config.yaml
norm_eps: 1e-06
tie_embeddings: "early"
lr: 0.00673
Below are experts of layer 2 (counted from 0) of a mixture-of-experts language model. Rows are named router (the router's row for the expert) and show model dimensions 0-95. Each number is 500 + 50 x the weight over its row's rms, rounded and kept within 0 to 999. Numbers have three digits each.
After each expert's rows: "gets" lists some tokens that make up at least twice as much of what it gets as of all text. This comes from a sample of Wikipedia text that the model never trained on. Tokens count by the router's weight.

# expert 176
router:519536500531491537557476435506522443416467588595454480511453570498551477500575506533497501553564466476492591567498475565536483493411541525473465505499539482600440559524515470463500502540397302444556505490548456465555463517542521499529487572489376489452529508490503429570458567482549514553
gets: "le", "ton", "son", "ley", "man", "ner"

# expert 131
router:451463499515500481496557591525488484440499486522464588557488419510370515484479500583525474535481524490553453474483394516550512496533389536504454482508600497453642555542512457475448476510562534526573499546558496464403514547553450539480563573412434578578496591489473522458509494530556446546
gets: "-", "|", "=", "|---|", "====", "Professional"

# expert 161
router:510526483470536581522480447563400429404474414548523440455528493476550583543518452527450564515562523456573555596461557511559484509508406559531482587463537495549536497582573575520570528492434437499513524470513510512483475538582522543475488455529557498431512488558504578422503376489599515491
gets: "on", "ack", "ot", "ft", "ick", "et"

# expert 103
router:560631400516517554473505495438472526552512554579486406607486559495445489522547529467397466465411491568451610487475457511531549483524491470489499525462410493533515521434462495517454527476561497516573505559567552410471515428502538470500494504528516528512565496516548496659554497484430536575
gets: "cu", "tri", "cre", "tra", "ul", "gar"

# expert 137
router:536441561493476554476510568630497517525492449569494568503599473504566530527458405523555550502409485447400590458555453423480566542506571520507545475495456492538455451415541545499489563424406531503500537549551493485524445492403460541533470471520588544457514422562487492464569505440439500452
gets: " p", " c", " P", " re", " m", " b"

# expert 151
router:524455558411534575486499525605524450416550397434486565445514535455581497456445503592578441531537599527403513499552486409437518504525562559499559482492583538482447472568550480488486539527489525410423488499401477470552518460411451489525504468494517454532544518482462543468537526578519436534
gets: " L", " W", " D", " T", " M", " N"

# expert 154
router:469503487520531588521570504513460515497501571488522469511495485502532555475521588561541401569453487500539591509457453502529392527471531481534445480489585543572558471444485455394402580523547510431565529497443503531484509490423435558522460540567409516458418511581409441409553485484422544517
gets: " career", " season", " team", " place", " information", " time"

# expert 121
router:511493541504562463452509513449436510493486463551500459483526519536492556538384564526552444535548509579472583585559452482472609447360605491486558488472561554408470475503500545485432536462544577530536521532509505474572524492467460550507518443436483490491453533595458598598563458535493436448
gets: " May", " La", " August", " January", " June", " April"

# expert 180
router:573475444473522496451467526561589472497453388518498449512434521618542415480509513553495568552492450497434440487562517535457487506542569455450546520422544412482454429469429439424448510423536445440560527498404457454430540490476512535555528456457455521573520453417509543541488535573474573550
gets: "n", "ch", "m", "k", "g", "c"

# expert 159
router:567508478452471549515471587527505558487467606492468483450452536470549410537522480477491530549537468559553568460500480454525541615432494543461486506486425571569432436499435473426437537558478438456458532474573462570483508476459530506438437533519571458471477567502544349531567555503587498582
gets: "ov", "ev", "sen", "son", "i", "s"

# expert 133
router:476459603470459492452473622570492519527451592509461627532499519458571452490451532459569531380587527429383422491478473553504589507492497537496579486485463590455444494434560468526533510436505582461432547510488476478549522426512438512528555534511494468462559539479473473511506512483457559435
gets: "\n", "==", " =="

# expert 129
router:519443404480502476451478508504590515473486426543442527479507584453525480380497442482447493531537508538457412563590427520467492555445543452443482535567488477449537508541526582585487481476595531541402523552477523468610444460436451498550432595540523466500543556449509568589488539525542446517
gets: " an", " An", " The", "tic", " El", "An"

# expert 5
router:518423493528450592502519504424520600529491499525524465488516532429456500469466517465561390445473457532427494527552408496481437522469518462535581397580499451568499478474468542423454507410474576474425554578558515453545426495507451548468464444514589561600502488605470498520476471482423523447
gets: " re", " Re", " co", " pro", " Co", " Pro"

# expert 96
router:464452588499472458444472620563527520515455573494501624534481538428580443519461506462541529398589532437359431508498490551510587489506510528480573482489456591476459491457559458530529520432501583469425556516488477488577518423493435504543560531499490450498565525470476469530512548461449543436
gets: " in", " the", " In", "In", " as", " at"

# expert 130
router:468469567493458475453492577583502548515475557499500644559513521449596463538464470441534524392606512409384407492502492573522571488498508505494564514480496581476444503447559461510487457435492575484378551497502485431547509436504454516541541525490490432517569512463488492500504540494436568426
gets: " in", " a", " was", " of", "2", " for"

# expert 97
router:528437517483504615470508530534445493585434440443513520534445541447556539511523420451573589456545591555533441443529453525534438479445530591477527513525467503578443506535549538529519498386546531511436487535468530565529540444430466520567547498374555538566475453482440508440448427544473442460
gets: "O", " O", "T", " K", " I", "I"

# expert 177
router:513468539509514496491453475482432528529458509429491515432540552432437500503504498497539566553465498490434465612541457443398587397463471527490561462522427564472435446436537539529546506562558527434413545537548462484591562395500458465500556542543448426525571538421429552532578508488460513570
gets: " Man", " Ma", " Art", " M", " United", " Bo"

# expert 77
router:511522507565463611470446477514549553535483531482431490478492569404565363530516518461493605494557478390523570508519441535439554569515466663492502444550479516525422486531479494431628470535542513441488519476518494549561520511455455506544570515516544450452498534513513441455561472469448480465
gets: "s", " II", " control", " support", " I", " power"

# expert 191
router:468571539555460439473454615572501452431500553439457428561447453590502441517472413479510533445482449460453484457439490500476568541496535511612424576371462493519525517428532468512554507517533540533471480447480484539557523547470542440489574517403529477492407403505542453526451521540536456563
gets: ",", ";", "),", "\",", " –", ");"

# expert 104
router:533477581515553428491493455464525548474463501527464482414473524492423442527549488510530559512523554531490508593491522462478469591416518610572564486562537452553533460577509473380529565528464537413439537484552524484474486453555425469514527530481389410477550494591557498572541576463473581452
gets: " Court", " Church", " House", " War", " School", " University"

# expert 102
router:548457451560414457511449518481596531537554502398478580488502429511504458501515437483459544513503467428503407489449556511513505474551418557516457463555558493496463541447452441569521483571474325485533513481463539534561474454485532528563534486497385433577553454496484393478513534549554429512
gets: "s", "e", "ing", "ed", "al", "es"

# expert 79
router:540642431460515442559472485493435476525458497533474514456503499525491409510478456516432452593502528468364485485565473567573440426410527428472557483523556507443498474424462492432436462431524507473514527544539476399513509472499576436445488471543448486529570458571544403488498569441495492564
gets: "ad", "th", "st", " Best", "est", "d"

# expert 125
router:507552474412417464529556593477414469451430500578507515463488399527523430547544516525548432414456461412500462493548530482519488462442536451572553475585486537459524493441542450506528521432404507496407478501543482575385411449459527422451568507486508524427516515453501519531550499541412465480
gets: ".", ").", "\".", ".\"", "!\"", "?\""

# expert 108
router:436495528465505601542562510544406496433508499457562582567591485509526424469464534602577473506581515463447515439467424507512469484406507473534576535533538551486477494431477447481462554597424487419365504491455492521499528449559543544494454532434538527552522461499431540432570509470487455440
gets: " ", "–", "س", "ر"

# expert 107
router:566510560477487504491546579497526464378517475454470606508470566494561469517467504525610587469412556538417528474576368544536514412605487545487418511474524522525492508503545430464500548457516557496451548490415439528519513480491576457604472472484515474516548539447491506530394544493505474439
gets: "4", "3", "1", "2", "7", "6"

# expert 83
router:407439473458429514496484600488625534536573492519490454477500553506542527447520517476487487529538559503444517442579465416448573524535558395492493539503566537485434446486516453485516517498495536526327530527525470449529482456512495508524437435512535518425508407616547513540556507554588486580
gets: " not", " f", " F", " Am", " Ar", " short"

# expert 149
router:590473450504442493485425532561577498554618447454452544545538481521510401478468404588436540501422439494512427501535519525429509601484572602546542470490474517465495530498505486455550451562447355530385517558469457544493484482510472541502473561543533414482544447479455515486480472475478477539
gets: "s", "y", "les"

# expert 99
router:462454594480451470441473611556523501543442579526481617558501525456589439518460511471572500399581522415373419489482480535500587481500548554484584485492463587457446488446569468515517524436486587488419535508495493478573528424511452498527519530500476451485564532479485476509520543465467549428
gets: " ", " a", ".", " was", "8", " to"

# expert 160
router:561508452441487451507461435488597493599546400402580429559477484556535523469538550475511510505567489460525469568503393558550454471519497576477577528560389483522449547508438514458561505507439503493548510534516495545605540514491521466487440577473520429444531523459463586501538537501403560420
gets: "me", "de", "la", "ne", "ing", "king"

# expert 106
router:562593475495482461531448392535504456440477470504487423459506540473575517524565520539475449568587462401479487558432523536446450503450543523464490570554505502546503484509429469468571508587487330525563516527456557458492544550400372448525484485421458446487541511463488496496488501503556569531
gets: "ment", "ve", "ge", "y", "age", "ship"

# expert 116
router:499630417493523524562471419451559581406470490477499538462468509471534472524548501519501508504492469425580516545427557503519439574547426573519435492553582484435542537462493505471506516506450478514504511451425478523527500595556492425514489522540325443508511543455476359517496449478498553459
gets: "ation", "ity", "ate", "ion", "ment", "ing"

# expert 120
router:576580540495489512493540426520525625535488507447555547544488451498518478522435552564517559557568612457574461462430441509500484454443516607480379578467542476481458499504493505429420460477557452481422502491554485512497558510529576443524493511410473497479516574586435544558506462515481402455
gets: "3", "4", "6", "5", "7", "2"

# expert 167
router:421579513498516527485424579531545534498427527435441435606602547536598553502428601464533456508560478531497589433547513554503597414486516558577568469447493555486505468441505464474533477543486546563522511500471505536531528570419483419501518472463527436469542529535451535519549467489509559606
gets: " to", " –", " of", ";", " for", " as"

# expert 186
router:462474605478454468446474606573524509551454574512475622570506522463567434500460510451572522379569529405375412472477475542499592495502509539503578493485480574479449491432564468495541489454496576480420538501496480489555537426505453501513549529510488444476558540471472474512493533465455569431
gets: "\n", ",", " the", " a", " to", " as"

# expert 123
router:514464612518453590467453499463476558538452523452518547487548575399603522577449534496557450509576465521518430512533428555502556527506554553478539461571488545495499515487521478380590528532546537523429533568538480633598484469544460437465456560515523442474470550516496573549505434567501502501
gets: " Me", " Be", " I", " A", " me", " Re"

# expert 190
router:417482542527471475551598405523456500619546568420493497481493443445584539506487578589567570512468437522577452425455492456491451535560545535498453514500541455491552444484459523469491541411567495474549499482450549474404500533575451529501535534535489544528407487495532386547522551554528589533
gets: "==", " =", "\n", "===", " ==", " Location"

# expert 188
router:492467421462387530504594567573433448473514527441473479459493433474555479439547480457518479470498556604374456501491449562528468528452509573506522513495449487448439438411560536511523559480475505544479407508437539545604417529427466513505569521432529438521442416457448541476519463524504521426
gets: " (", "/", " \"", "(", " [", "_{"

# expert 67
router:541533544485433457484464530579441488400462511570490553463528456520528536525539498505528432430579510442464536489550512517486453470429543622475545498552449540543487493424550537540630602424530455481380537533535445543422454458510520525500469513522434532413551475438527459489417602488511456531
gets: ".", "op", "'", "-", ").", ")"

# expert 109
router:550516553431570492553455602535486490413571520450537544436407462427521534507484450449513588553526515508539454537483491351472495464574577612514435503498496506451454464480515468412477507553535489512529496526549485556386547430459517483498488494524551543419452461503497586485560552528610517480
gets: "h", "q", "ah", "k", "sh", "j"

# expert 172
router:618493530492566524484487620573440605424539488536420443547501466508431517473522512503565488461504539453429470550460479513408549462496529592522524464534543484559467470501559456461493570515498526541581515583570449544504449460458567510506533548427491553613501415491423530444508519502609458481
gets: "-", " ", "–", "/", "−", "+"

# expert 78
router:470433515538503507476567602472455464528521567509483465415529428495544571568483562564473500589538493546457521561524469474530470496552433474579414595392438536520476495472507484428501532488374527365537498427435505412559547471483465483477553547538436459479500465553539437458538556515470503552
gets: " coach", " guitar", " music", " —", " football", " player"

# expert 185
router:459462524500424451495599550501448516529464481568477445424526465516517507559469453421572491444378535531473406519552505543534461561561466477579561489562442495444461563423535487472620543482398526483508362502562527438495389494434515452491538543514487533523482496453512528554505465553478506434
gets: " \"", ".", " (", ".\"", "\".", ")."

# expert 146
router:457567541525459438467465497563470509450543540557437571526501544543516424415556413424508523458446427453459496537462528552405485498470508492509452507498543483568503488403551504447494433540395550555461463502442487508591466470564462417454601505361540495547514476461487514475434450568526429558
gets: " and", ",", " or", " &", " but", ";"

# expert 135
router:579477451441542511502503461431544488453586460440552534529489514501547560468475567520472596526407522503564389617520520507499462508578476490516461437586472410424486436547486539445503500430466553503480525502531481552524504529506666494478466414508507444487424481479493434515556396469502486570
gets: "re", "m", "un", "mi", "on", "no"

# expert 113
router:423496401466547549462590520587534474469422408461456603496450505445504531547503484539607507553584485497459523526581476555492530501562537473526529523435431573497546471536548563530511486426386556490523520428383477562558554518479451524474536512549471466552472600477486536438533528492481470430
gets: " US", " USA", " American", " States", " British", " UK"

# expert 187
router:586495454485444539518512456530476415470467520488467424455460549502496492500570503540517562549533521503554564581512496549581435470519335526529420510407419476602465527579555492505500560547515356445569537502499490507485477426570483522494546550511430446420477531545456527497434529483540524553
gets: "ton", "man", "port", "der", "ley", "son"

# expert 150
router:457551571533481463469554569589561500400484435422439527542514350517472518570448431564568414455482512494541510529577471536555562447472434493507519450526517517578568463549519515490582498583543516506536449502592496410521554447529476482459539532475436525587508513481466540454575473544573489492
gets: "-", "|", "===", " \"", " –", " *"